{"num_hidden_layers": 17, "d_expert": 128, "d_shared_expert": 0, "router_score": "sigmoid", "normalize_top_k": true, "norm": "rmsnorm", "norm_eps": 1e-06, "learning_rate": 0.00124, "beta1": 0.9, "max_seq_len": 512, "train_tokens": 1420000000}
Below are experts of layer 7 (counted from 0) of a mixture-of-experts language model. Rows are named router (the router's row for the expert), up (a neuron's input weights, with its number) and show model dimensions 192-287. Each number is 50 + 10 x the weight over its row's rms, rounded and kept within 0 to 99.
After each expert's rows: a language model's description of what the expert responds to. This comes from a sample of Wikipedia text that the model never trained on.

# expert 14
router:48 64 43 52 41 39 66 58 48 50 43 36 44 49 48 47 47 38 50 50 70 42 47 51 53 49 60 48 65 54 56 67 57 58 45 40 65 53 52 44 51 32 59 57 47 33 65 52 50 79 56 53 57 59 53 48 75 62 51 47 47 41 38 50 34 24 48 52 39 52 54 54 39 46 58 38 52 51 50 43 53 47 59 47 72 49 67 62 38 53 41 47 36 52 44 35
up0:10 52 50 51 38 47 30 69 60 55 49 51 55 35 50 47 49 50 66 42 56 53 50 48 50 59 73 47 56 52 51 54 43 42 54 57 50 43 76 51 50 39 47 75 50 50 51 62 55 60 28 71 51 58 44 25 50 47 55 51 53 53 45 37 46 48 41 45 17 50 50 45 45 58 52 38 47 49 41 49 65 50 69 50 57 49 52 51 55 47 16 43 48 65 52 51
up1:50 40 60 34 50 51 47 58 52 50 60 69 31 53 64 47 43 39 49 50 52 50 52 76 50 29 51 43 55 52 46 55 54 37 54 21 50 53 51 75 49 44 50 46 38 50 53 40 48 50 54 62 53 48 54 32 65 51 73 51 50 64 50 41 44 51 58 41 50 54 50 56 53 48 48 54 47 51 50 50 35 48 44 53 50 48 50 50 55 50 70 49 34 54 51 54
up2:54 47 42 29 31 50 55 43 44 32 55 49 51 63 32 50 51 51 38 67 46 50 69 51 57 49 57 51 50 45 45 63 48 29 45 58 51 52 45 32 50 50 52 53 51 51 50 58 50 61 41 50 51 47 49 50 52 46 33 52 50 52 49 56 47 50 59 53 52 48 52 50 49 44 52 47 50 51 27 63 55 41 44 41 45 39 46 47 48 49 50 50 10 58 47 43
up3:47 50 81 52 50 49 50 53 37 48 27 52 35 51 52 51 51 53 39 55 53 21 50 50 49 52 50 58 49 40 27 50 38 45 53 58 53 56 55 49 51 47 51 37 50 49 51 47 50 52 50 65 50 50 52 52 50 28 51 59 57 65 52 54 22 49 44 55 49 71 56 50 48 49 30 54 52 50 52 53 50 50 49 56 50 50 39 50 49 49 73 55 63 54 48 64
It responds to: Digits of years, days and score or range endpoints after a dash or comma, as in 2007-09-20, August 2011, 2005–2011.

# expert 30
router:58 52 35 42 43 39 53 57 58 26 48 56 41 57 48 39 45 55 44 40 43 45 51 51 44 41 55 56 64 27 53 42 59 37 35 43 49 52 46 56 51 52 48 45 46 46 48 51 40 54 74 50 61 46 52 42 51 53 62 48 59 58 32 64 30 52 57 46 66 58 59 44 59 42 76 43 44 50 50 41 47 66 49 51 43 62 48 55 55 47 54 37 53 47 39 53
up0:51 57 50 50 40 52 44 65 76 50 34 50 50 45 48 47 75 29 52 30 50 50 44 25 30 56 25 42 46 50 46 55 40 50 50 52 47 50 51 54 51 37 51 69 49 48 50 38 49 49 50 50 22 67 47 51 66 74 50 53 53 45 33 52 52 48 49 56 57 49 55 62 61 43 62 50 36 56 34 64 50 56 57 46 83 50 45 57 66 50 54 54 50 55 49 07
up1:42 50 50 50 51 57 43 35 50 50 50 46 55 51 54 48 50 80 52 47 48 50 53 54 61 36 61 73 34 47 55 53 58 52 49 51 40 33 59 42 28 50 58 50 55 38 56 42 52 51 44 64 35 52 56 41 62 57 53 46 60 51 58 48 42 50 51 49 50 50 32 50 56 45 36 62 50 57 66 51 57 53 53 67 51 63 51 52 59 57 48 47 32 58 62 46
up2:54 38 37 51 52 52 50 42 47 78 59 54 61 57 37 48 47 49 48 49 39 51 59 54 48 37 39 52 40 48 49 49 55 47 56 43 84 49 49 49 55 48 33 48 69 51 64 39 25 50 43 50 49 52 39 56 34 56 32 46 48 48 68 34 54 43 50 50 49 48 52 50 58 61 48 62 51 45 49 51 57 37 49 26 50 67 34 36 54 50 53 51 53 40 65 51
up3:41 57 49 38 51 49 50 49 51 45 50 51 36 71 50 34 52 38 44 49 49 61 49 53 50 43 87 52 50 48 58 54 43 43 45 51 49 48 43 50 50 50 46 45 50 49 53 73 54 49 57 57 49 33 29 44 47 59 66 51 54 59 70 46 48 48 52 50 51 51 57 44 49 68 84 51 51 60 66 35 58 50 56 50 61 39 46 51 52 50 49 37 50 51 38 54
It responds to: Nouns inside idioms like take care of, took control, under the advisement, upon the initiative, at his request, plus ordinal suffixes like 2nd.

# expert 39
router:51 57 55 48 56 50 54 50 51 46 48 41 55 52 47 56 45 60 45 46 60 54 49 54 52 43 61 48 52 54 42 55 70 32 34 34 70 51 45 35 56 34 44 59 49 54 63 49 49 51 66 74 49 59 59 51 65 43 52 60 68 41 65 44 39 57 50 58 50 51 55 42 63 56 60 45 09 36 64 40 72 43 53 58 50 54 61 49 48 37 49 51 63 64 59 39
up0:51 57 51 49 63 50 53 39 49 50 48 52 45 54 52 57 47 56 53 48 49 70 53 52 45 46 49 46 43 63 30 17 47 52 57 51 46 51 64 72 71 55 30 46 23 62 54 51 48 52 55 46 53 53 52 39 75 60 52 60 51 45 49 51 56 50 50 46 51 55 81 75 72 44 46 56 47 18 57 63 48 50 60 51 54 48 52 26 53 45 43 47 51 52 52 50
up1:44 33 43 48 49 50 58 48 47 54 53 66 60 52 45 54 60 44 45 48 51 80 54 53 65 64 34 50 32 51 52 56 44 51 41 49 64 61 49 60 54 40 50 48 54 52 45 52 61 54 25 50 47 54 38 50 48 51 50 51 49 48 49 55 47 27 35 55 53 35 43 52 56 23 54 47 51 50 39 51 46 43 47 61 55 53 52 37 51 37 55 47 64 33 50 47
up2:65 49 50 61 61 44 51 51 47 44 46 53 48 54 43 47 65 52 71 57 50 55 59 53 45 54 42 61 61 52 53 48 60 45 37 50 47 52 47 64 64 60 56 33 66 50 44 49 38 53 34 40 53 55 42 49 51 40 40 56 52 67 55 50 50 50 40 44 46 54 50 56 52 50 50 34 50 51 57 50 43 52 61 54 50 14 48 56 63 33 50 72 45 56 48 70
up3:46 70 54 37 49 67 53 58 46 51 43 41 53 63 56 52 45 47 58 54 50 48 57 49 45 64 49 52 62 50 44 50 37 61 54 61 52 50 51 75 56 37 49 66 43 35 27 58 50 49 53 56 53 55 51 66 59 54 56 51 54 61 51 68 46 49 46 49 57 46 56 42 50 62 51 44 49 51 75 47 71 30 49 53 57 53 53 51 57 31 51 47 45 56 51 72
It responds to: Heading openers fused with a first letter (== C, ===R), pipe separators in number-heavy election tables, and °N in coordinates.

# expert 59
router:59 50 49 65 56 41 54 55 55 49 38 40 58 48 37 52 55 54 34 50 62 29 52 49 46 55 39 59 61 44 47 51 48 47 44 61 40 49 53 45 46 25 46 58 41 49 60 59 37 74 48 58 49 55 45 60 49 46 64 58 61 51 45 45 51 40 44 39 51 44 53 56 52 41 64 54 60 43 47 46 42 66 53 44 65 65 55 41 51 57 46 46 39 52 43 51
up0:56 36 51 58 94 45 41 58 50 69 50 34 60 41 50 39 49 48 50 50 23 44 50 47 50 41 63 41 49 37 80 36 42 49 51 50 38 51 54 37 50 43 78 51 49 52 37 49 53 45 49 41 63 58 54 53 49 62 47 50 50 51 48 33 58 51 59 50 35 39 47 50 39 42 47 50 43 50 65 54 38 45 57 42 50 60 33 47 49 52 53 38 44 43 52 52
up1:53 45 39 67 50 46 51 52 47 53 50 50 50 52 22 66 63 47 51 47 66 50 53 33 47 46 48 52 52 42 37 42 47 50 51 49 51 41 50 40 46 06 50 51 62 50 47 46 50 54 49 54 48 44 54 49 47 39 50 43 48 43 44 52 51 52 44 47 66 39 48 41 46 42 57 50 48 51 48 47 27 47 47 47 53 50 65 50 50 49 39 55 47 58 46 19
up2:52 24 37 61 55 52 60 51 51 16 50 39 47 49 34 44 51 54 53 51 50 49 48 64 48 50 49 50 55 68 37 50 49 44 50 49 44 51 51 52 63 70 49 44 47 40 45 47 41 53 50 40 50 56 49 44 42 55 62 50 46 56 51 58 56 50 53 53 48 21 36 53 31 52 36 69 49 50 30 21 51 42 52 52 36 34 25 83 52 44 52 62 47 52 50 51
up3:49 54 47 55 42 30 60 52 48 51 50 66 49 46 50 50 44 55 55 52 46 50 65 48 51 51 50 63 51 68 51 62 00 56 50 55 48 53 34 50 44 49 50 49 55 57 52 51 48 51 50 55 54 44 56 49 48 55 76 62 64 56 17 49 50 52 52 49 45 46 51 68 53 51 46 52 51 50 57 46 34 56 58 44 54 51 66 66 62 47 54 51 50 55 55 53
It responds to: Word-final suffix pieces that make nouns or titles, such as -ation, -ment, -ification, -ision, -er, -al, as in treasurer or corrections.

# expert 53
router:35 53 43 61 46 58 49 47 57 38 46 48 54 59 53 56 49 53 60 39 59 49 60 42 60 30 44 55 49 42 55 42 53 42 38 45 52 54 46 48 60 60 23 57 49 33 57 44 34 57 41 46 58 50 44 43 57 64 50 52 58 45 39 48 45 45 62 47 49 54 61 52 49 42 66 54 31 36 44 44 46 48 57 58 50 51 42 43 53 26 64 30 34 35 49 47
up0:50 58 50 34 51 60 58 49 56 42 70 47 45 24 48 48 49 49 32 39 49 41 40 40 47 35 52 69 49 56 52 62 60 48 60 49 45 52 57 42 39 55 46 51 50 45 64 38 40 36 46 48 42 51 40 50 71 70 41 79 42 19 50 50 78 32 40 49 46 56 67 50 48 77 59 48 33 69 54 58 52 46 42 53 50 61 60 52 49 49 46 40 46 64 52 44
up1:50 61 42 54 53 52 54 45 28 58 29 49 44 63 41 39 46 50 38 50 55 56 64 55 50 67 70 40 38 59 59 60 64 52 39 51 55 53 46 73 50 47 46 53 64 58 51 92 34 72 57 51 57 54 48 50 38 51 50 32 52 43 51 53 62 28 47 55 51 42 51 50 47 69 32 75 45 44 73 45 44 39 49 49 45 49 55 48 46 52 50 28 40 57 33 50
up2:49 55 49 61 37 41 46 51 58 50 25 50 51 52 61 53 27 63 50 60 48 46 51 43 50 51 54 67 49 53 70 50 27 44 48 46 50 52 57 17 30 50 69 51 51 63 40 53 51 57 51 51 46 52 48 65 41 46 49 50 51 58 32 53 44 50 47 49 46 53 50 33 50 53 52 46 64 50 55 54 46 55 56 48 59 72 63 45 89 49 46 51 56 47 50 37
up3:45 54 48 60 20 58 55 50 49 44 42 52 49 50 50 50 48 57 44 27 49 33 39 50 28 44 47 56 49 48 50 54 47 46 41 49 50 42 33 37 37 56 45 52 57 47 25 51 49 51 71 59 49 35 43 37 54 65 63 50 41 44 40 47 56 50 41 48 33 49 46 52 47 48 71 50 61 43 31 81 45 46 48 50 72 54 52 45 49 52 53 39 47 29 74 51
It responds to: Opening pieces of proper names, mainly places, colleges and surnames, such as Fort, Newcastle, Harvard, Hast(ings), Rugby, often after at, in or from.

# expert 0
router:58 43 46 48 57 53 52 46 52 57 52 54 45 56 59 53 58 57 51 61 60 66 64 50 43 51 41 43 42 43 37 25 65 51 40 52 33 45 71 34 65 43 45 40 48 46 67 49 45 47 38 49 46 55 56 46 29 43 59 53 56 49 40 35 47 34 46 24 37 41 52 49 40 58 52 45 51 23 56 34 44 54 50 47 64 56 51 38 47 35 59 33 35 60 34 35
up0:53 47 48 24 62 53 32 27 48 49 53 21 46 51 43 47 50 65 52 47 50 60 49 52 39 48 50 57 49 45 32 56 75 51 50 47 52 55 56 57 51 52 51 49 67 46 51 47 37 43 59 44 64 49 58 53 34 51 48 67 30 51 46 49 50 42 57 42 33 58 38 26 50 66 35 22 55 50 48 47 40 46 51 50 63 52 75 22 51 12 75 47 40 41 51 52
up1:50 69 51 50 64 51 45 59 45 52 39 42 52 36 40 75 50 51 53 58 49 64 46 49 48 48 47 50 51 53 50 52 52 48 36 53 45 31 50 33 57 28 34 48 49 51 24 41 43 47 54 55 53 50 56 50 29 55 28 50 48 41 44 50 50 49 45 26 53 52 52 59 29 50 49 38 50 45 51 47 48 45 50 42 49 46 51 18 45 52 49 27 50 52 50 52
up2:23 50 27 76 43 94 48 46 57 52 77 50 43 50 54 73 47 48 50 50 43 45 53 46 50 37 47 57 50 32 55 52 45 50 57 30 52 59 49 51 40 57 45 54 50 50 31 75 05 56 62 51 51 50 48 46 49 58 44 50 49 49 40 59 45 43 59 51 50 53 70 21 50 54 50 46 40 50 51 47 62 32 49 50 54 53 52 47 50 35 41 39 55 54 57 51
up3:46 51 61 53 49 35 46 76 50 60 44 48 38 60 80 32 46 51 58 60 51 53 50 51 49 39 58 38 49 42 13 49 49 42 53 50 50 50 60 60 80 49 86 48 48 50 50 43 53 45 34 60 58 50 46 45 51 53 44 57 52 52 70 49 50 30 51 50 49 51 52 23 82 41 44 48 39 47 63 51 73 47 50 60 58 54 69 51 61 52 49 43 52 50 52 38
It responds to: Prepositions linking nouns, mostly of, of the, of a, also for, in, from, by, as in history of, Francis I of Austria.

# expert 2
router:54 79 48 44 49 54 29 44 39 39 37 43 58 53 46 36 45 59 54 36 60 59 60 63 52 49 63 49 62 56 63 59 60 47 45 46 53 50 46 56 54 36 36 56 53 53 76 66 35 68 43 50 58 42 54 46 57 48 61 49 60 48 43 39 54 35 46 50 58 65 60 50 66 58 61 55 39 39 59 40 68 38 54 57 48 55 51 57 49 39 54 43 53 73 52 60
up0:58 40 63 54 50 58 49 53 27 46 44 48 50 51 55 41 77 47 37 33 48 20 35 63 54 33 49 48 62 54 49 52 66 49 48 50 49 43 48 27 47 46 44 41 50 50 40 32 46 60 47 39 32 54 46 51 47 44 52 48 49 52 49 19 45 74 51 53 63 44 45 57 52 48 50 53 49 54 46 44 51 47 37 50 68 39 47 32 42 57 58 54 51 50 60 50
up1:47 56 49 49 57 37 50 49 46 55 62 47 43 51 37 35 46 47 48 49 47 62 34 57 52 51 50 49 51 59 49 46 38 52 47 52 52 50 60 52 48 78 50 27 26 49 67 47 50 47 45 65 50 13 42 50 45 31 50 49 50 55 42 50 33 50 49 51 52 57 35 44 42 51 59 46 54 43 52 36 49 40 50 58 38 62 75 80 61 25 50 68 27 56 36 54
up2:47 51 44 54 26 46 39 35 58 52 52 50 51 68 51 67 45 47 32 65 55 46 56 47 50 34 58 62 54 49 49 51 50 23 48 46 47 50 64 50 50 28 55 25 68 39 48 66 55 53 56 35 52 49 51 46 21 49 43 43 47 61 55 53 54 25 41 58 45 51 41 46 49 53 53 49 53 33 50 48 48 51 60 53 51 49 78 62 49 50 50 41 52 73 56 55
up3:52 56 26 48 52 47 79 52 42 50 47 63 57 57 48 52 48 52 49 48 62 59 44 53 48 51 65 49 47 77 46 55 44 47 49 48 43 53 50 55 39 45 37 41 62 50 43 56 62 47 54 51 50 74 54 48 49 49 50 42 54 54 31 49 49 52 44 49 42 53 50 54 52 56 41 67 50 45 42 28 56 50 53 54 40 49 52 44 50 38 31 50 47 69 53 49
It responds to: Short inner pieces of uncommon or foreign words, mostly consonant clusters, such as asyl-um, play-l-ists, Win-mal-ee, Pang-al-os.

# expert 34
router:57 57 57 53 64 47 47 45 54 45 36 62 44 56 45 53 54 59 50 67 60 51 40 46 60 49 54 41 55 54 48 51 57 48 51 62 62 56 52 54 51 45 60 56 46 56 51 47 46 62 59 50 61 55 59 60 43 46 38 67 66 38 55 52 29 59 59 29 35 46 44 38 66 39 56 42 32 44 49 47 53 44 61 43 56 59 51 50 43 48 61 49 51 42 58 50
up0:64 58 42 52 46 71 48 54 48 51 49 44 48 32 69 78 42 47 52 50 49 69 49 61 57 60 53 47 09 40 52 61 32 49 36 47 59 48 00 44 47 55 51 61 45 50 48 66 52 49 48 52 49 50 63 55 43 44 48 49 51 32 39 49 28 49 49 47 56 36 64 52 32 46 48 32 68 54 44 49 48 54 52 40 51 74 48 40 68 53 27 42 54 49 49 51
up1:46 56 46 46 50 53 50 62 43 36 49 47 56 63 51 57 51 41 59 50 49 34 22 59 42 30 54 50 49 41 49 50 47 52 50 74 56 49 51 59 77 49 51 44 50 58 35 53 39 43 45 52 51 80 39 42 44 45 50 51 40 72 44 47 33 50 49 49 51 39 50 51 50 33 52 45 51 47 32 42 48 46 36 55 55 49 50 45 49 36 44 50 55 28 55 49
up2:51 49 49 50 60 60 57 39 57 49 47 53 45 42 48 56 42 52 56 53 47 55 50 52 49 51 52 49 49 47 51 52 54 52 29 38 56 56 50 58 47 48 51 50 52 50 52 48 51 66 50 55 55 75 55 51 56 66 57 53 57 54 61 32 48 48 50 34 50 48 49 50 49 51 44 58 52 49 50 44 56 47 60 59 50 44 48 57 34 47 46 36 40 34 49 50
up3:52 49 49 45 53 32 60 33 48 47 50 51 39 50 58 49 35 53 50 59 45 51 41 51 68 48 46 50 54 50 49 51 52 52 49 59 43 43 56 46 46 42 49 43 50 64 25 62 48 50 51 50 50 64 54 60 49 28 35 50 44 75 50 64 46 50 53 26 51 32 49 50 52 49 65 59 60 45 72 30 49 46 79 50 54 50 46 52 49 52 47 54 47 86 39 52
It responds to: Numbers, colons and pipes introducing values in infoboxes, stat lists and tables, such as Wins: 3, Studio albums: 2, 1:51.80.

# expert 12
router:59 55 45 57 44 49 44 57 46 51 61 50 47 55 50 47 53 58 54 38 61 50 40 62 46 44 53 56 70 42 44 49 50 41 43 43 42 47 49 54 47 49 32 64 53 34 55 45 40 42 63 53 61 52 53 34 53 38 65 56 60 41 48 62 36 65 55 53 57 67 68 60 57 39 63 46 33 46 47 43 62 67 51 58 51 55 52 51 56 46 36 56 39 40 49 61
up0:50 50 58 52 51 53 55 30 66 54 36 60 46 52 50 38 53 48 42 50 46 52 41 63 59 77 45 35 55 43 56 41 28 20 52 46 58 67 53 53 52 49 51 49 57 55 58 28 52 50 53 46 49 50 39 52 50 40 46 64 60 52 62 51 22 46 54 61 50 54 59 46 38 45 43 40 51 44 56 40 37 41 50 57 67 40 46 51 53 52 67 60 66 49 43 51
up1:49 42 38 50 44 47 56 49 34 47 49 37 48 51 66 53 65 43 40 64 50 36 50 58 50 60 32 52 52 52 49 53 49 50 38 57 50 42 52 67 53 56 51 73 50 49 30 50 57 50 39 40 43 49 50 45 57 46 40 61 64 55 46 50 53 49 50 44 48 55 49 50 51 53 72 43 57 50 50 63 51 60 50 44 41 50 54 37 29 52 50 71 33 32 44 56
up2:32 68 39 49 51 28 47 51 34 42 44 40 64 49 34 39 39 60 51 36 33 50 57 72 49 47 46 55 50 68 51 47 56 56 20 63 49 56 49 57 60 47 43 48 51 53 58 44 59 52 72 48 72 61 52 50 52 65 49 43 54 42 66 42 46 52 50 50 62 48 47 51 49 25 50 50 48 50 47 49 49 47 69 49 60 55 41 50 53 44 61 25 36 49 48 49
up3:67 67 50 49 47 50 41 48 48 69 56 50 49 52 49 51 60 46 49 54 51 50 51 59 46 41 46 27 62 39 12 45 55 43 52 58 55 59 48 59 48 42 50 44 42 35 49 50 62 50 55 50 50 50 52 60 53 44 50 37 41 50 26 63 56 57 18 57 49 49 53 45 50 72 56 27 47 49 58 42 57 58 68 49 94 49 44 56 39 49 51 41 49 50 73 34
It responds to: First pieces of content nouns or adjectives after the, his, their, 's, such as education, instruct(or), myster(ious), heart, injuries.

# expert 48
router:64 52 53 62 44 62 52 54 52 49 53 58 38 47 50 40 50 57 51 49 71 48 70 58 51 42 38 57 68 44 50 59 49 57 53 58 49 36 61 39 44 37 40 65 58 48 53 54 44 45 52 50 51 68 44 45 37 33 53 50 44 65 61 52 37 53 58 51 41 54 56 59 60 43 58 51 48 48 53 35 49 63 67 41 56 60 46 40 52 61 41 73 42 57 50 55
up0:45 71 35 50 54 46 56 68 49 48 14 49 40 55 58 50 38 30 46 50 50 48 35 55 50 60 51 53 49 61 54 48 77 52 53 58 38 65 59 58 67 47 49 48 49 57 36 45 34 51 51 31 42 52 48 26 50 61 36 67 44 50 47 62 46 57 51 37 71 46 55 65 43 56 56 49 47 56 50 53 53 50 51 44 44 47 51 50 36 54 39 33 48 33 45 56
up1:53 50 67 54 62 50 40 54 45 52 48 50 52 51 60 37 41 48 76 47 46 46 44 46 53 53 54 48 50 54 23 42 52 47 50 57 49 45 50 62 49 41 50 47 28 43 57 54 38 43 54 52 68 66 57 55 62 42 44 41 38 84 51 47 35 48 38 38 63 48 47 36 51 44 63 56 38 41 51 54 34 22 57 34 38 48 50 42 41 49 56 46 55 42 47 46
up2:33 56 49 55 55 60 40 48 58 45 44 51 63 52 54 69 54 38 50 49 50 23 48 51 42 37 42 40 50 74 47 52 31 46 36 48 51 52 51 78 70 62 51 25 59 75 56 52 44 54 41 50 41 48 48 38 57 47 52 58 50 48 50 44 62 42 32 55 52 50 50 59 49 50 57 43 26 49 44 64 42 49 35 46 44 38 53 51 51 49 45 53 49 54 47 51
up3:48 48 52 50 67 48 49 35 47 52 42 91 52 51 71 38 51 53 51 32 55 50 44 78 83 50 71 44 31 52 27 47 66 55 40 49 22 52 48 49 61 34 58 50 53 47 56 50 56 46 58 54 54 70 43 57 71 33 50 57 47 54 49 38 43 45 44 46 55 44 37 47 82 67 51 69 52 49 54 64 49 52 31 51 32 49 48 59 50 59 78 63 47 62 53 47
It responds to: Head nouns following a modifier, such as diamond pattern, crop improvement, shoe factories, bus stop, system, level, sector.

# expert 15
router:58 72 62 49 46 60 56 64 54 47 74 33 60 60 51 42 45 55 49 51 45 58 65 75 51 53 34 61 66 53 37 53 59 48 38 49 35 44 52 47 52 40 47 42 58 51 56 54 35 65 57 41 50 51 59 57 54 39 62 51 54 53 63 36 50 63 49 34 56 39 74 42 62 60 56 40 45 32 53 41 59 61 51 52 61 59 45 43 51 45 62 36 33 44 53 32
up0:51 49 30 46 49 52 84 32 46 48 49 66 20 50 40 60 56 78 45 54 41 33 52 51 53 50 50 50 46 36 50 58 54 47 44 34 45 37 49 77 47 77 36 54 41 56 17 55 51 54 49 32 51 52 50 48 24 63 50 50 56 44 51 60 44 25 50 47 51 40 50 53 35 71 50 52 32 59 49 40 39 64 50 63 50 43 59 45 66 50 63 55 49 46 59 50
up1:49 84 53 51 42 67 49 49 52 37 50 50 60 50 43 55 59 55 55 37 57 53 49 64 48 42 47 73 50 46 50 54 43 54 50 29 51 69 51 50 48 50 50 51 62 57 59 41 31 49 03 54 51 50 47 59 80 39 50 45 52 51 53 30 54 60 48 39 54 62 71 49 56 65 49 51 51 58 17 61 57 48 52 33 49 50 59 43 75 50 21 63 46 67 40 47
up2:61 54 48 44 48 50 52 50 60 50 62 53 80 37 56 40 36 51 50 48 49 58 59 48 49 42 45 51 60 31 51 50 50 48 43 51 55 47 58 52 40 67 44 49 48 51 61 52 51 52 50 51 21 51 51 49 23 62 26 73 49 49 71 47 36 39 76 73 37 49 48 63 50 50 74 50 48 60 59 15 59 50 52 40 80 51 50 46 55 47 48 49 38 47 53 54
up3:70 42 51 53 60 65 50 57 66 50 49 44 48 53 36 20 48 37 31 50 49 45 60 50 65 50 47 42 50 70 66 51 54 44 37 40 48 47 50 54 50 16 61 50 67 49 52 57 61 50 47 52 58 29 53 67 53 34 41 29 52 59 49 36 40 50 60 44 46 48 52 45 58 51 38 50 50 43 49 58 34 50 51 32 19 50 37 67 50 42 60 50 63 51 30 70
It responds to: Verb and adjective suffixes such as -ing, -ed, -ating, -ful, often fused with a following of, to, the, plus standalone prepositions like into.

# expert 4
router:47 52 42 61 36 41 48 55 36 46 49 62 58 56 45 53 55 53 66 41 61 56 40 53 62 39 44 58 49 56 49 58 61 66 34 46 58 47 54 53 58 49 39 50 60 45 41 40 42 64 48 58 53 53 46 42 69 37 66 58 63 51 39 65 37 52 54 58 47 47 60 57 61 47 60 60 39 38 40 56 51 66 54 69 60 54 43 38 41 49 36 57 67 57 53 53
up0:48 50 48 73 50 52 58 55 50 65 60 44 57 50 47 63 49 52 52 45 63 31 52 50 53 50 04 66 44 64 65 48 74 58 47 49 50 61 66 48 49 44 49 42 54 58 50 61 78 53 61 50 52 42 51 50 59 42 53 35 55 63 44 63 51 48 46 53 50 48 48 74 49 64 55 64 49 50 49 58 48 53 53 46 45 77 50 53 47 53 42 63 52 48 52 50
up1:64 69 51 56 50 45 22 42 40 45 55 51 53 51 51 50 50 52 50 50 46 45 52 54 45 53 46 53 61 70 51 53 49 50 75 51 40 50 51 47 54 49 35 37 64 52 51 47 51 55 61 55 71 47 56 39 35 34 56 54 53 60 50 47 24 47 51 55 43 48 40 68 63 60 65 72 38 44 49 27 54 51 53 49 49 46 50 24 48 49 50 51 50 54 24 36
up2:50 50 49 50 49 50 79 75 38 50 61 56 25 51 43 24 52 31 62 46 62 49 53 51 57 50 49 53 50 50 70 50 68 54 47 63 56 45 33 48 46 46 45 51 46 60 49 53 49 62 51 51 75 38 60 48 51 44 50 48 48 46 37 48 38 45 54 60 42 50 51 47 50 48 70 43 59 34 49 71 64 41 57 48 66 73 53 54 41 40 50 50 50 75 58 63
up3:36 53 49 52 49 43 43 52 16 63 50 56 64 57 50 44 12 49 51 62 50 49 47 51 47 51 48 48 49 41 59 48 75 50 41 40 50 53 76 34 63 42 44 52 57 40 43 49 48 67 50 51 50 49 45 52 51 51 50 55 49 51 44 58 09 22 38 44 48 51 56 50 50 58 50 63 51 52 68 48 45 53 46 51 51 28 55 87 51 51 38 48 50 62 50 49
It responds to: Middle and end pieces inside uncommon personal and place names, often foreign, such as Bh-and-ari, Sch-w-immer, LeB-ron.

# expert 33
router:48 54 33 52 57 50 63 58 53 45 60 55 48 59 46 52 36 62 48 64 54 45 55 44 59 46 53 46 55 31 42 49 55 38 38 45 61 58 49 40 46 41 28 58 46 43 45 46 49 56 54 77 46 44 57 69 43 44 58 54 66 36 57 53 42 38 54 46 44 52 47 53 42 36 66 62 43 58 47 46 62 63 51 46 49 52 62 41 51 48 41 42 49 59 58 62
up0:58 53 49 71 49 40 83 50 50 50 50 58 53 48 52 65 51 45 50 46 54 56 50 60 51 17 46 51 69 51 52 50 50 56 50 49 50 49 68 55 50 40 29 58 65 44 50 47 27 52 51 49 53 57 55 36 47 49 53 52 48 50 64 28 45 70 51 21 32 50 64 41 50 48 48 49 52 38 48 37 47 50 50 50 87 52 75 53 67 50 40 46 51 50 45 57
up1:41 50 49 57 45 49 48 35 43 52 43 53 48 57 47 63 44 54 59 45 46 45 59 47 21 47 48 49 39 59 48 50 54 56 36 46 69 25 64 47 50 50 51 54 54 47 51 45 71 50 71 69 50 56 48 51 34 33 32 66 41 53 26 56 47 51 51 84 46 48 45 33 50 51 51 35 51 49 47 49 61 36 57 53 61 48 54 49 52 43 55 47 72 52 46 72
up2:50 56 69 55 44 49 26 57 53 50 50 50 37 28 37 51 33 49 50 50 50 47 34 52 57 44 51 40 59 29 45 40 50 52 53 50 53 51 44 26 52 53 47 52 25 51 47 48 66 51 76 42 40 50 47 61 51 55 59 69 52 51 50 53 53 71 50 45 63 20 56 14 55 57 58 52 41 49 54 41 50 66 71 47 54 51 44 42 51 49 48 64 51 49 51 50
up3:45 41 48 38 54 71 53 56 37 33 49 36 45 41 35 51 53 39 47 49 53 42 50 50 40 49 50 52 79 63 51 62 35 52 51 55 47 60 51 44 44 39 46 51 67 37 44 57 49 53 49 38 51 50 53 60 36 49 51 61 49 43 47 64 22 43 48 55 50 63 32 51 39 53 66 51 47 51 61 21 51 42 41 50 59 62 46 70 52 50 47 50 53 49 51 42
It responds to: Sentence-final periods, decimal points in numbers, and sentence-opening words like He, She, In, It after line breaks.

# expert 55
router:43 53 46 69 39 43 43 45 58 35 51 53 57 49 46 59 36 64 62 47 59 56 59 36 63 57 52 49 51 54 49 35 70 58 32 38 57 55 42 49 55 55 33 46 41 35 62 48 39 45 46 48 54 49 37 38 53 55 61 64 61 53 49 62 35 42 47 59 50 60 47 43 52 48 52 45 28 33 40 39 57 53 46 58 47 55 52 34 38 27 39 42 59 55 45 55
up0:51 39 53 50 36 37 67 43 50 52 54 55 45 51 49 46 51 67 49 54 50 41 76 46 39 49 63 49 49 50 50 50 49 36 29 53 51 52 49 47 51 64 50 46 46 46 49 50 55 47 47 53 50 48 62 50 47 50 44 70 49 40 56 54 64 50 47 50 48 53 50 37 50 50 48 64 43 54 54 38 32 53 46 38 57 32 47 53 51 64 50 46 52 52 52 32
up1:60 51 54 54 36 36 63 57 53 58 48 54 47 52 61 63 35 59 44 57 60 47 47 61 45 45 23 53 66 50 44 54 51 66 65 48 49 42 48 48 61 51 49 60 49 51 46 63 47 62 60 50 39 62 64 52 50 44 49 55 56 38 48 51 49 60 50 46 35 53 47 48 61 52 65 57 51 40 58 63 51 47 45 51 60 71 57 27 20 57 47 59 54 51 49 50
up2:13 31 11 53 51 38 43 48 49 49 51 47 56 50 50 37 48 55 49 36 64 44 50 55 50 67 50 50 54 49 70 54 51 55 57 61 58 56 50 51 59 52 33 50 53 65 47 47 50 50 46 52 38 49 48 51 50 59 42 48 50 50 49 41 49 52 52 50 43 63 48 50 56 36 51 52 12 38 33 50 48 50 50 37 47 81 40 36 54 29 34 50 50 46 41 56
up3:46 49 41 39 56 50 46 50 50 50 56 24 52 32 36 44 40 51 50 79 40 67 33 50 34 50 47 47 53 52 50 51 41 64 47 63 50 47 49 83 46 33 48 48 52 54 52 50 57 49 52 50 48 51 46 52 50 53 51 24 55 66 50 49 40 52 48 51 44 46 54 52 42 49 46 47 51 26 48 47 70 58 50 52 44 52 52 31 66 49 10 54 50 46 40 64
It responds to: The piece right after a capital that opens a name or code, such as B-AF-TA, S-ory-u, G-ustav-son, 2005 S-H, M-VP.